From a checkpoint of a small mixture-of-experts model trained on Wikipedia: vocabulary 8192, 192 experts in each of 12 layers.
Below are experts of layer 11 (counted from 0) of a mixture-of-experts language model. Rows are named router (the router's row for the expert), down (a neuron's output weights, with its number) and show model dimensions 0-159. Each number is 50 + 10 x the weight over its row's rms, rounded and kept within 0 to 99.
After each expert's rows: a language model's description of what the expert responds to. This comes from a sample of Wikipedia text that the model never trained on.

# expert 39
router:51 45 51 47 53 55 46 51 43 48 45 59 37 54 53 48 48 48 49 25 34 39 28 50 59 40 52 65 36 57 48 60 64 66 50 46 45 36 32 67 43 47 49 46 54 52 45 28 44 32 51 49 56 46 61 59 40 54 59 83 43 51 34 37 62 44 52 45 62 44 30 42 53 63 39 49 30 58 45 54 55 37 44 57 49 45 59 47 39 61 39 56 38 48 68 63 51 68 46 38 56 56 63 29 40 54 55 47 58 30 54 50 60 42 54 50 55 48 48 45 50 49 50 64 49 54 58 60 44 54 53 34 17 55 57 34 50 54 56 51 52 49 44 41 35 60 37 40 56 39 55 53 62 31 61 53 47 54 38 52
down0:55 51 39 45 52 59 55 46 49 45 47 51 67 50 45 48 70 55 56 55 55 34 56 80 47 54 49 69 49 50 37 44 74 46 43 40 37 52 69 52 37 51 58 64 64 63 49 46 44 64 67 66 60 40 57 45 46 46 37 42 50 62 53 61 40 52 43 48 55 78 57 47 43 42 54 46 54 43 39 48 38 39 49 55 68 77 60 62 53 50 39 61 46 38 44 57 61 64 67 42 27 43 39 42 56 66 48 50 45 53 48 57 49 39 51 43 37 48 49 56 63 73 63 48 45 53 52 42 60 41 43 33 69 65 43 57 56 57 46 54 52 60 43 59 54 52 55 46 40 44 55 52 63 34 32 44 39 46 47 59
What it handles: Letters h and j

# expert 19
router:46 43 71 30 61 32 51 47 39 56 54 45 36 59 54 23 51 49 41 52 57 53 45 62 38 55 48 47 40 69 50 60 57 52 54 41 50 41 52 58 42 45 55 35 42 65 31 42 49 40 47 46 71 36 54 42 60 55 43 38 64 58 43 51 49 57 53 53 56 42 27 53 44 64 30 41 37 58 52 45 55 57 58 49 49 39 70 48 63 43 46 46 58 60 49 63 54 67 54 31 48 80 70 48 40 46 67 46 58 34 43 59 53 28 62 45 66 42 56 52 70 60 54 58 44 58 42 48 46 67 55 54 41 52 42 62 47 38 54 53 38 52 41 44 46 64 40 40 53 50 48 58 44 44 51 47 58 65 49 55
down0:72 41 52 42 41 46 39 52 76 71 67 50 48 57 63 53 56 74 45 46 50 60 53 58 36 63 53 55 44 53 66 48 46 42 53 46 54 50 51 54 43 52 55 55 39 49 58 48 37 53 55 56 44 52 51 57 40 56 45 28 64 58 52 58 41 53 55 36 40 56 46 40 43 40 37 34 45 48 41 50 35 52 54 55 50 45 50 50 52 60 43 65 57 29 71 36 58 66 42 33 38 54 61 50 47 58 45 45 43 56 36 51 52 33 53 21 50 47 49 55 45 58 56 57 34 43 75 57 34 64 43 70 53 42 43 48 72 50 33 51 50 52 41 52 67 49 31 38 49 61 63 59 44 50 34 47 56 39 53 59
What it handles: Acronym capital letters

# expert 3
router:53 55 62 55 49 45 36 54 53 40 50 83 42 57 55 46 47 54 35 48 45 45 59 54 39 50 47 42 40 65 60 58 56 58 39 35 50 43 40 54 51 34 67 53 43 58 41 45 55 49 45 52 65 48 60 37 49 42 59 50 64 38 25 36 45 55 56 22 54 58 41 57 59 69 36 33 61 51 43 39 56 46 57 46 55 31 50 42 46 66 35 58 43 65 41 42 50 67 62 58 54 52 52 33 54 58 43 58 50 39 42 52 42 56 43 57 39 50 69 43 67 50 34 65 37 43 38 62 68 53 67 55 53 65 45 54 43 53 38 57 42 55 66 59 50 59 40 30 56 68 47 52 49 39 48 45 55 53 40 50
down0:56 39 59 43 56 33 48 39 53 46 65 40 63 58 39 37 64 53 45 46 54 28 53 46 41 57 65 59 42 42 59 67 38 43 20 60 54 62 41 37 72 44 48 37 45 51 40 41 61 50 55 47 55 36 42 44 64 50 47 34 47 40 65 61 56 46 40 66 66 46 49 70 64 43 47 57 42 67 40 56 49 47 40 50 49 63 38 50 38 58 69 40 50 38 38 45 51 54 54 42 36 48 45 59 50 43 47 50 49 43 41 54 64 48 38 55 48 45 49 52 31 51 45 54 50 41 57 43 58 50 41 51 55 61 35 39 45 50 35 51 60 53 46 50 68 48 56 41 46 26 63 53 38 37 49 42 27 75 38 51
What it handles: Mid-name t/ot syllables

# expert 16
router:41 45 61 36 53 38 56 39 44 53 38 53 45 59 43 56 56 41 49 29 46 52 49 49 48 70 44 41 42 65 55 51 47 42 49 32 53 46 42 71 38 56 51 54 42 65 40 56 18 45 46 47 63 42 49 58 48 40 54 58 43 51 43 34 52 61 41 45 54 28 39 60 39 48 40 44 33 61 54 36 50 69 44 59 52 44 60 70 50 66 65 58 38 52 62 67 49 58 57 36 41 76 47 29 45 58 38 54 53 43 44 53 55 33 50 58 59 41 56 38 43 69 58 48 35 50 38 26 41 70 62 34 46 48 44 58 47 46 52 60 43 44 54 45 53 58 57 55 56 60 40 58 43 50 56 45 42 56 49 51
down0:43 40 41 47 54 60 43 48 51 46 47 59 50 31 52 29 50 51 53 42 48 37 62 51 71 68 54 66 41 57 38 43 61 35 64 69 49 37 59 30 45 75 58 51 46 64 38 50 47 62 56 53 39 35 54 47 44 57 49 29 59 49 46 53 42 31 53 47 45 65 37 38 38 70 51 49 52 53 55 37 58 29 47 62 43 45 51 69 51 43 55 60 71 37 68 53 48 44 50 63 42 63 61 51 50 61 51 58 56 58 51 51 60 44 63 63 50 53 56 42 57 43 62 58 36 38 41 72 43 45 44 36 49 48 44 51 58 35 56 50 47 56 51 41 42 51 53 33 44 63 54 64 59 41 52 68 52 34 45 36
What it handles: Capital M word starts

# expert 54
router:62 60 61 37 65 37 45 45 37 50 48 66 48 59 39 35 47 65 39 33 40 53 40 58 35 48 42 47 36 63 46 55 56 53 35 50 46 63 56 60 53 49 33 49 39 64 31 25 40 53 26 63 52 27 66 53 61 55 67 72 37 56 37 45 50 48 48 48 50 50 47 61 51 60 35 36 48 44 58 54 37 39 60 49 50 36 61 68 57 56 48 59 57 41 45 60 49 51 62 56 52 44 70 48 51 62 45 61 45 48 58 69 55 39 50 60 37 43 52 49 46 44 31 51 46 54 52 45 75 40 63 40 48 55 54 66 45 42 62 53 53 55 50 58 59 56 49 55 52 57 70 55 46 42 59 43 47 54 37 61
down0:36 48 50 59 57 53 41 50 44 48 42 55 61 43 53 73 70 43 51 48 61 53 38 59 40 45 42 52 62 50 48 57 56 66 62 49 68 52 49 49 57 32 34 56 67 33 53 33 46 46 64 39 59 57 63 57 49 46 49 64 68 46 41 56 45 58 38 43 66 42 46 38 47 50 45 42 47 40 54 55 62 57 45 43 56 48 55 56 62 52 42 36 66 49 65 54 43 48 76 40 30 85 55 53 38 41 62 44 64 30 60 47 50 60 55 54 39 51 45 21 38 63 47 40 54 47 39 51 52 47 60 42 45 46 62 55 62 57 57 34 55 45 66 45 47 56 52 58 61 45 37 39 56 47 41 41 59 37 48 62
What it handles: Sentence-final periods

# expert 31
router:56 42 59 37 64 42 40 37 43 46 61 63 52 46 52 41 40 47 44 38 34 50 39 56 47 40 36 56 39 51 42 54 47 46 30 50 61 38 38 63 48 45 41 39 49 60 47 56 57 51 31 47 76 63 52 52 52 54 53 54 55 32 36 39 35 40 48 54 56 52 35 58 48 58 53 38 45 67 47 60 48 49 66 53 57 37 63 62 41 63 53 66 48 54 47 51 50 58 63 56 49 64 73 37 59 65 53 42 69 25 63 62 48 31 63 51 56 32 53 47 41 75 50 44 57 41 51 27 49 70 58 34 52 54 60 42 44 43 44 54 51 60 61 52 33 57 51 51 44 48 52 35 39 51 58 49 51 56 59 55
down0:47 51 57 28 47 64 51 66 62 37 43 39 50 54 56 53 43 63 45 39 57 43 50 65 53 41 64 43 62 64 58 51 56 41 46 40 29 54 63 36 73 23 65 57 55 58 40 45 54 59 32 44 42 46 48 49 42 61 39 55 47 49 47 44 36 53 52 55 36 55 39 62 56 54 57 59 54 44 63 70 50 61 63 40 52 65 59 39 63 58 56 53 47 70 59 66 58 39 44 46 55 58 66 56 47 52 36 35 48 53 42 38 48 49 57 55 37 45 51 47 56 61 50 37 46 57 60 48 42 18 46 50 50 58 38 45 39 39 42 50 62 50 64 58 40 37 54 46 41 55 36 44 40 40 23 45 40 57 58 56
What it handles: Surname initial letters

# expert 7
router:50 43 53 63 55 39 37 51 52 54 51 51 49 63 56 47 35 39 45 59 34 44 49 55 36 54 42 46 47 51 54 53 43 31 33 54 43 54 29 68 62 48 45 38 27 51 58 42 48 40 48 67 64 75 64 50 56 38 52 68 31 56 59 26 33 67 35 51 48 35 28 56 39 42 36 46 31 65 43 54 56 51 49 38 48 47 56 63 57 38 52 67 49 54 33 54 61 60 59 44 53 65 63 44 60 52 55 54 45 26 47 64 68 42 49 53 55 41 51 40 54 55 55 59 49 49 43 48 65 61 56 52 44 54 55 45 48 47 41 53 53 43 54 51 44 57 43 30 47 46 71 45 39 51 51 42 62 49 49 66
down0:66 35 22 44 44 61 57 30 46 48 57 31 63 45 58 47 42 53 57 43 60 64 57 39 42 55 27 57 52 28 47 52 60 48 79 50 39 49 39 51 70 39 50 42 51 47 52 62 44 42 47 47 39 36 47 41 61 38 46 37 52 54 44 47 64 48 61 45 34 59 48 43 56 36 56 57 44 47 52 40 36 64 62 49 31 56 48 44 60 46 52 46 50 59 51 35 36 39 30 54 61 44 39 49 50 62 62 54 52 39 42 50 39 57 39 39 42 67 54 36 58 47 55 58 51 45 56 53 56 44 43 27 48 57 42 47 51 46 62 62 54 32 67 47 52 35 45 32 37 44 54 41 60 68 48 45 46 42 52 59
What it handles: Chart tables and breaks

# expert 45
router:64 56 53 19 76 60 44 34 62 48 52 73 53 47 35 34 44 62 39 53 56 45 46 62 33 62 44 39 53 67 58 57 57 53 50 51 50 57 55 60 35 40 40 45 43 47 34 47 50 36 47 51 49 54 64 52 58 30 42 41 69 57 36 46 57 50 45 55 51 37 41 56 32 54 27 39 54 60 55 61 58 72 62 51 59 42 57 61 51 51 55 52 48 39 47 50 63 59 58 62 58 65 66 52 48 61 47 63 57 46 52 54 62 51 56 42 49 48 63 54 62 54 52 49 56 39 37 50 53 78 60 48 54 58 55 60 35 34 52 53 43 50 46 31 44 63 46 40 57 55 65 38 53 42 54 51 55 48 49 67
down0:39 46 46 30 55 48 72 61 46 52 44 44 47 45 39 62 68 44 52 49 30 41 68 59 55 47 64 47 51 53 60 51 55 49 55 55 55 44 30 34 50 59 63 42 44 66 66 42 55 51 61 33 51 69 51 31 45 69 58 51 54 40 62 60 41 47 41 62 62 31 42 55 53 61 60 64 56 56 29 70 40 42 63 65 50 50 51 43 35 25 55 46 54 47 45 39 25 57 31 56 54 59 49 50 51 48 66 48 42 44 46 57 58 54 41 41 49 60 59 35 44 48 52 59 36 37 41 51 46 35 46 59 40 38 55 59 58 56 43 47 49 60 38 53 51 47 49 44 26 44 52 45 40 51 51 58 63 44 49 37
What it handles: Medical and scientific terms

# expert 34
router:39 55 54 37 50 52 45 52 56 31 41 52 51 49 46 42 46 46 38 54 44 34 31 47 23 60 53 34 35 56 56 65 41 58 57 51 46 56 55 72 50 43 49 51 54 46 55 46 47 60 51 49 67 50 64 54 48 39 50 68 44 51 54 44 39 67 46 39 49 50 32 51 47 40 20 47 47 55 53 50 49 44 57 73 63 41 49 62 59 52 50 51 50 47 44 53 51 55 53 55 61 66 61 12 39 48 55 64 48 27 44 56 41 34 68 56 31 51 45 55 51 66 45 54 34 46 38 66 51 55 56 41 46 43 52 54 52 54 39 41 38 44 60 49 45 60 29 37 39 48 49 39 44 33 52 51 63 59 48 60
down0:56 50 55 51 46 62 56 37 37 46 50 54 57 36 58 58 46 43 54 46 54 61 63 45 39 48 38 46 66 72 40 53 46 70 38 50 39 46 52 44 50 48 45 53 48 42 25 58 42 49 51 45 55 45 55 35 59 39 61 33 54 52 47 57 50 42 49 54 37 51 65 56 72 45 42 70 35 37 35 53 53 47 69 57 48 57 46 41 46 53 26 25 70 55 29 46 55 57 48 38 47 45 52 55 40 56 54 30 43 67 43 51 56 41 38 36 46 40 68 46 46 51 62 43 70 70 56 44 51 46 59 51 46 48 50 37 33 52 69 54 52 38 51 65 39 57 39 67 59 47 54 61 74 53 51 47 49 58 44 45
What it handles: Table row line breaks

# expert 26
router:50 41 53 46 62 54 37 37 35 42 53 73 37 47 38 40 51 62 35 40 46 55 41 65 49 40 32 47 54 70 47 54 40 47 48 56 31 45 43 53 39 29 42 59 34 61 33 55 43 27 56 58 55 37 43 54 50 54 51 51 57 58 46 49 46 57 52 48 53 39 41 42 55 63 45 47 44 53 55 64 46 38 56 60 53 20 68 56 57 41 45 53 46 49 61 52 55 57 41 49 69 56 58 46 64 43 67 51 55 20 68 54 48 58 49 53 53 43 50 45 54 39 47 56 66 50 39 55 50 52 64 44 31 49 50 64 45 46 39 45 39 66 71 34 41 57 51 43 66 48 61 52 60 34 59 51 56 50 32 59
down0:48 37 59 48 21 51 30 51 47 50 47 47 61 55 36 65 46 52 43 47 58 60 73 54 47 47 34 45 46 55 39 70 41 59 49 48 23 43 41 58 58 66 45 59 47 67 42 69 48 69 39 46 49 42 46 66 45 72 58 42 46 43 55 50 55 57 34 54 43 47 48 37 41 59 61 40 45 45 43 50 47 41 53 56 62 74 56 48 57 51 42 48 32 27 43 52 43 35 54 50 42 57 54 35 44 62 45 64 63 41 64 72 59 52 40 51 48 41 50 47 56 52 34 48 55 36 53 41 45 42 41 53 67 54 59 70 41 45 39 41 45 61 62 39 46 32 58 47 45 49 48 35 45 47 62 49 47 54 52 47
What it handles: East/South Asian name pieces

# expert 10
router:40 58 60 33 60 43 47 38 46 47 51 67 50 60 41 37 44 61 41 47 38 55 39 71 37 55 45 48 46 60 68 61 56 51 58 46 30 38 40 60 43 32 45 31 33 67 42 47 44 38 50 46 49 35 52 52 61 51 55 41 53 46 61 59 51 52 47 46 47 43 21 52 49 59 48 41 54 59 43 68 55 40 61 52 56 18 68 53 49 51 48 47 60 46 56 60 57 70 55 68 44 52 60 38 63 63 61 58 65 41 49 56 39 54 60 52 35 31 48 42 48 49 52 77 48 54 38 57 60 62 67 49 44 60 57 50 52 46 57 50 52 62 60 53 54 56 39 54 64 41 57 54 52 40 60 51 70 51 46 64
down0:49 63 40 64 40 43 51 52 38 60 47 72 48 46 62 59 42 45 51 38 50 50 43 49 57 41 56 63 41 56 50 52 46 54 56 73 44 59 51 45 60 66 50 37 59 42 56 39 48 61 58 54 49 47 30 57 48 58 67 76 49 38 54 56 57 64 47 64 56 85 40 52 46 37 53 59 48 44 55 47 34 41 57 49 62 66 30 42 46 41 63 47 32 32 50 49 56 39 51 56 56 54 25 50 55 54 53 52 51 51 62 62 47 36 45 60 27 42 39 70 40 43 47 28 39 39 62 64 50 49 37 57 55 46 55 45 66 55 45 60 48 51 40 58 54 56 45 39 39 62 47 54 40 51 57 57 30 42 50 45
What it handles: Person surname pieces

# expert 42
router:58 50 59 34 53 37 54 34 47 40 55 58 51 56 62 60 54 60 53 41 46 64 34 37 36 49 41 38 46 61 67 58 57 40 47 36 33 65 45 59 35 28 32 44 53 46 33 30 28 30 42 57 44 56 48 57 42 45 57 50 45 57 43 56 62 76 49 41 48 56 42 69 40 60 39 41 62 65 55 52 46 44 50 59 50 50 53 64 44 69 45 39 44 57 37 58 50 63 39 46 65 71 61 42 51 54 47 48 64 44 50 50 54 53 55 43 41 53 61 35 57 57 43 47 38 58 46 47 58 63 67 59 47 59 60 53 36 45 41 62 35 55 41 44 66 56 39 40 42 60 67 45 44 45 58 40 48 42 53 60
down0:53 50 69 51 71 52 62 60 60 34 29 64 47 54 57 58 36 51 53 45 54 41 43 64 55 71 57 52 34 52 46 36 66 41 62 57 28 37 49 52 37 39 54 42 45 41 50 64 60 63 45 57 57 41 47 56 64 39 45 45 59 41 56 36 59 70 58 71 51 63 69 60 52 56 52 65 58 64 55 49 46 53 42 40 54 29 51 45 56 48 53 45 47 52 48 46 58 45 79 61 38 71 47 53 46 53 45 39 39 54 51 61 39 59 50 58 44 61 46 52 59 45 67 36 56 55 55 47 43 52 71 45 48 50 32 45 45 56 54 56 53 52 47 55 52 22 48 56 46 41 57 63 45 60 34 55 53 44 62 66
What it handles: Descriptive adjectives

# expert 6
router:58 52 61 28 60 43 41 33 47 44 51 63 53 50 48 40 44 57 53 37 38 46 50 69 31 42 40 42 47 71 54 52 61 54 42 43 46 48 34 60 40 34 32 40 40 68 32 37 31 21 34 60 46 40 57 53 59 52 48 48 69 50 44 59 42 42 39 47 42 45 48 54 45 55 37 47 61 58 46 56 45 60 63 55 72 23 63 59 58 52 54 50 53 42 60 57 55 77 52 49 49 71 78 40 51 57 54 48 55 45 52 64 60 55 49 48 49 40 51 41 62 46 40 60 48 53 41 55 50 60 52 51 63 42 47 50 38 59 41 50 60 39 52 51 47 56 32 37 51 61 61 56 48 41 54 52 56 61 52 53
down0:59 58 50 65 33 64 54 36 58 58 56 40 52 61 39 49 53 53 50 82 59 46 49 68 52 55 50 41 55 57 52 52 44 50 43 50 57 49 55 51 70 50 39 44 66 53 61 56 48 51 46 54 49 29 34 36 53 55 66 53 42 56 28 66 72 35 50 51 50 50 41 52 56 61 56 46 73 42 52 49 50 42 53 42 50 35 44 45 66 39 60 60 45 46 47 51 63 41 58 49 65 44 44 43 27 40 30 36 59 65 71 51 60 59 48 41 51 52 27 67 47 47 51 66 71 53 56 65 51 59 36 43 67 43 49 46 62 64 58 46 49 44 41 54 49 59 53 41 48 65 47 54 61 46 38 37 43 46 50 49
What it handles: Final pieces of names

# expert 38
router:50 64 69 53 69 46 45 48 51 42 37 54 27 48 56 44 52 50 33 57 60 44 53 46 54 38 35 47 55 62 75 57 44 61 49 45 51 41 35 66 51 18 53 48 50 48 34 36 41 35 37 55 58 50 71 41 66 47 67 66 52 61 39 47 49 43 50 45 43 48 38 61 47 50 33 44 74 63 50 42 38 48 80 51 62 50 41 52 39 50 50 54 55 47 45 53 41 57 58 50 52 68 68 34 53 55 49 59 49 44 55 58 59 57 49 49 46 43 58 44 52 51 27 55 41 42 35 50 47 45 56 60 42 50 47 60 43 43 36 49 57 52 58 46 62 44 38 48 38 47 30 30 50 41 59 47 46 56 43 56
down0:65 52 42 45 48 70 61 35 57 41 44 52 37 51 24 53 39 56 52 48 51 47 75 45 50 44 58 56 42 28 43 56 49 39 55 39 53 60 47 57 56 56 46 47 51 57 42 27 48 53 45 49 47 35 43 48 56 75 52 54 39 49 38 35 62 45 35 37 33 49 56 52 46 24 45 49 51 35 54 54 51 38 55 50 49 43 44 37 57 56 59 44 41 45 51 57 38 54 51 42 62 48 40 37 39 34 71 54 46 47 65 44 60 35 38 57 52 59 50 55 50 43 66 67 56 36 60 45 69 47 39 42 58 40 62 50 35 62 55 42 77 36 52 49 62 66 67 45 49 38 58 47 48 51 43 50 40 48 43 39
What it handles: Mid-word t-ending pieces

# expert 1
router:45 54 61 32 51 58 52 48 54 37 46 57 47 68 38 49 58 55 40 60 39 61 49 49 33 34 45 59 49 65 76 54 36 49 36 34 47 67 57 59 47 35 37 37 43 43 54 41 21 39 58 66 58 57 41 46 58 53 60 46 53 61 39 40 43 67 52 36 36 45 39 58 61 61 28 51 69 43 41 47 48 64 64 46 64 42 68 46 58 68 59 55 52 47 46 55 44 49 63 52 60 57 50 34 54 54 50 51 53 44 61 52 49 49 41 46 40 44 51 49 55 57 45 33 49 59 35 54 43 66 60 62 51 49 35 71 58 56 39 52 49 55 52 49 50 52 40 41 50 51 72 34 42 32 64 55 57 55 41 61
down0:57 59 53 51 47 51 39 79 69 52 43 61 42 30 43 41 59 65 37 40 59 56 44 51 67 57 24 50 39 52 47 44 36 45 48 58 57 65 58 44 57 54 46 69 40 50 54 36 47 34 66 60 62 57 48 37 47 56 40 51 68 49 37 60 67 48 50 45 37 41 73 57 48 31 50 49 63 53 61 53 46 44 54 54 28 60 41 69 55 56 55 41 55 60 56 45 54 41 56 48 46 51 39 48 58 38 53 61 68 41 46 45 42 38 46 47 41 51 64 49 40 63 55 33 36 58 45 57 49 53 53 44 49 59 52 27 35 49 36 47 42 40 47 48 43 36 36 56 34 53 57 44 33 55 51 58 49 48 57 34
What it handles: Adjective-forming word pieces

# expert 25
router:46 41 51 30 76 43 51 36 60 43 54 67 56 48 51 34 54 54 44 45 39 50 40 75 34 44 48 40 52 54 50 56 52 43 46 51 46 48 49 56 31 40 35 35 47 66 32 64 40 36 38 59 62 48 60 60 46 31 46 51 67 44 45 42 60 42 49 55 52 47 50 53 34 65 39 48 53 47 64 62 54 56 70 66 57 26 63 65 49 49 55 47 53 44 67 56 50 71 52 63 45 44 63 43 48 63 56 65 70 37 74 61 57 55 54 58 42 45 55 52 58 65 46 50 49 52 39 50 61 73 63 47 55 60 47 63 48 40 53 51 39 53 54 50 54 57 33 47 65 47 56 58 59 42 52 49 55 58 41 48
down0:62 70 53 58 42 74 48 47 39 46 55 58 51 53 37 51 70 55 52 50 41 31 46 59 52 49 79 38 59 51 36 49 56 50 46 51 40 39 53 51 46 58 60 60 56 57 65 32 53 56 49 40 57 27 52 41 49 41 40 53 48 53 52 68 62 61 67 38 58 58 44 57 58 42 60 57 33 58 54 49 53 63 52 47 55 52 31 67 60 66 36 45 47 45 40 72 44 48 39 52 47 41 46 64 47 63 29 55 37 57 66 54 58 36 48 49 44 58 57 44 45 57 59 70 44 37 40 50 70 52 50 47 48 64 47 58 61 60 50 53 33 51 54 53 48 38 60 53 44 51 25 50 48 66 48 55 48 39 70 40
What it handles: Latin and Romance endings

# expert 0
router:52 56 46 54 62 47 43 40 45 38 57 45 40 61 27 58 51 45 49 47 58 46 43 55 44 55 43 64 45 59 59 53 53 44 45 38 35 26 48 66 50 41 45 54 44 56 53 46 30 27 33 64 60 50 49 51 46 49 50 59 38 43 32 48 45 45 45 49 62 51 35 46 49 51 43 55 48 55 46 46 54 74 65 75 45 47 58 62 67 47 57 75 46 45 57 63 50 59 55 64 46 66 54 39 49 47 31 42 60 38 51 56 67 48 40 58 59 34 55 56 56 70 60 45 46 47 18 44 52 56 62 36 36 43 47 28 35 51 44 55 43 40 48 43 56 65 43 42 69 41 51 42 44 45 56 49 49 42 54 55
down0:53 41 46 41 52 56 30 72 27 64 55 45 46 61 43 45 51 47 59 47 47 59 50 46 46 49 45 57 50 63 39 54 55 26 56 65 46 54 59 57 71 53 45 50 41 42 57 48 47 50 55 48 58 68 38 52 33 42 38 43 65 39 65 42 49 44 49 30 52 44 49 43 69 40 62 42 40 53 45 40 49 43 30 46 60 53 51 36 43 29 35 33 50 68 53 43 54 42 41 39 40 56 53 34 52 57 47 40 72 43 44 61 54 62 54 50 38 65 69 55 42 63 63 42 60 39 39 53 55 45 54 45 41 55 49 67 59 30 62 49 69 61 47 41 66 57 58 45 49 48 40 39 48 53 58 54 49 57 72 47
What it handles: M-initial tokens and metre units

# expert 27
router:62 64 58 33 45 25 55 50 43 61 44 51 61 43 45 39 57 57 45 54 55 63 60 53 29 48 34 40 40 65 57 59 45 59 33 44 41 52 53 49 43 31 41 25 46 52 42 42 32 52 52 69 57 56 58 57 63 52 46 42 47 50 41 55 42 48 48 35 53 63 44 63 36 55 40 39 50 48 53 45 57 45 63 69 65 38 49 56 47 43 55 60 52 36 51 62 54 75 59 39 39 63 58 44 48 56 50 51 60 47 62 55 64 50 67 67 32 51 50 30 63 53 56 38 53 52 43 60 60 56 71 38 55 58 62 47 38 62 43 56 45 42 47 54 59 68 36 35 64 48 44 45 46 46 66 52 60 61 47 44
down0:52 50 51 41 47 50 70 44 55 33 50 46 69 39 58 55 49 57 58 32 53 47 60 45 35 67 48 59 51 44 65 41 41 62 48 61 59 61 40 36 64 45 44 49 38 31 66 46 40 45 47 60 43 46 43 36 50 30 56 58 48 40 54 56 42 43 48 40 66 61 51 39 45 54 50 49 63 49 53 47 46 36 51 54 68 75 39 63 53 41 54 54 35 55 48 52 48 71 54 37 40 52 52 63 37 55 36 50 49 35 43 63 34 34 45 37 43 65 51 40 46 42 54 56 57 45 63 44 59 64 62 33 39 57 64 42 43 52 47 57 38 53 47 58 75 41 40 62 59 54 43 42 48 47 42 74 57 30 62 43
What it handles: Buildings and sites

# expert 8
router:53 52 37 37 54 62 41 41 36 44 36 49 36 57 32 41 49 54 53 44 44 38 35 58 53 55 46 35 62 63 52 53 52 62 47 47 25 61 31 57 32 28 46 27 47 67 50 38 47 33 53 61 54 42 44 55 34 35 53 66 47 47 38 38 49 34 49 45 59 43 33 46 51 58 41 56 58 41 53 60 58 42 55 55 53 47 46 64 37 45 61 50 51 51 52 61 62 58 60 61 38 64 50 47 61 51 70 47 49 36 79 64 58 40 66 53 42 43 55 44 60 53 55 54 53 52 47 44 40 68 57 55 52 53 60 58 49 49 58 28 43 44 64 43 54 67 46 45 57 47 64 58 64 35 44 45 47 59 39 46
down0:61 45 59 56 43 30 78 44 48 66 44 58 66 62 54 65 46 61 56 52 52 52 51 47 64 56 68 32 34 46 43 49 57 45 55 52 51 54 36 44 52 50 40 37 60 39 39 35 45 53 71 55 32 37 68 48 58 49 31 62 53 37 51 46 53 40 60 51 53 74 55 71 62 57 55 38 54 45 53 52 46 42 61 50 44 60 43 38 57 55 55 52 67 55 65 63 61 34 39 41 44 59 50 62 59 55 69 46 53 58 53 62 40 47 29 49 50 52 50 58 64 53 58 49 27 34 50 39 64 46 64 28 46 61 58 53 45 42 43 45 57 47 46 41 50 75 53 55 45 55 39 40 47 56 52 44 61 55 50 51
What it handles: Syllable "a" and Ma/La

# expert 13
router:57 61 62 51 59 50 53 48 35 40 63 61 43 56 49 50 53 49 40 66 43 37 53 48 67 58 49 68 46 50 53 69 52 53 61 53 61 50 50 59 59 36 45 42 47 52 29 53 65 52 27 46 67 55 56 50 59 49 53 52 48 33 30 30 46 70 42 49 38 33 24 66 44 69 36 43 38 58 45 62 49 47 55 52 54 45 57 52 57 52 58 59 46 62 61 61 55 75 59 55 41 53 58 42 43 57 46 52 55 44 48 51 71 48 64 52 48 38 69 34 52 67 41 46 66 51 66 51 63 52 53 48 56 55 45 62 27 63 49 41 56 51 47 47 54 59 48 39 52 61 63 41 42 34 42 49 69 45 50 59
down0:65 39 60 44 50 44 30 58 42 62 44 37 49 51 36 76 57 66 72 66 51 59 48 65 56 40 51 69 41 46 54 40 49 36 62 45 46 49 50 60 52 60 47 49 46 33 50 34 34 52 67 42 38 43 43 59 70 45 43 62 56 52 51 52 56 51 60 63 47 48 51 50 73 39 33 58 52 37 37 45 46 53 41 49 43 45 42 44 58 51 41 37 42 55 44 32 64 38 56 41 67 57 50 60 39 47 43 61 60 43 51 43 42 60 62 36 34 51 57 50 55 60 46 65 55 54 51 45 49 51 62 64 63 44 73 32 60 45 59 37 44 52 47 49 41 42 45 73 58 58 57 53 53 44 67 42 68 50 58 59
What it handles: Letter D pieces

# expert 46
router:65 53 61 40 58 46 58 47 42 19 45 55 53 60 60 45 41 50 61 36 47 51 57 42 41 47 46 55 56 57 59 61 50 29 35 59 58 51 57 51 45 45 52 43 42 48 50 43 40 43 33 58 60 46 47 69 41 46 48 59 65 35 49 35 58 57 53 53 57 52 31 52 31 52 45 41 45 65 53 47 53 58 55 44 60 39 42 72 62 62 53 64 53 53 43 36 52 56 61 43 58 59 66 35 53 51 48 41 50 39 57 71 47 35 61 74 37 46 31 36 46 57 39 43 49 33 54 55 50 60 62 48 41 64 43 44 52 62 43 44 51 31 57 42 63 68 30 43 54 50 54 41 53 35 62 33 58 67 48 41
down0:67 53 52 61 43 55 49 51 40 59 47 49 41 44 30 70 40 42 52 65 67 41 59 45 39 54 50 35 54 58 53 59 55 52 67 46 67 54 43 34 65 53 43 57 50 57 68 42 39 60 60 43 56 36 63 52 51 58 38 69 63 41 54 47 53 48 43 48 25 47 63 54 50 40 46 48 46 53 48 63 57 45 40 50 66 31 52 37 63 40 46 40 47 62 47 57 41 41 34 46 45 52 27 59 47 72 46 56 60 58 41 51 36 39 44 52 50 57 42 56 43 72 54 52 55 53 50 45 46 25 28 56 59 45 29 53 39 52 60 39 58 48 71 49 50 39 40 45 55 45 54 66 72 59 39 45 39 46 59 49
What it handles: Table cell openers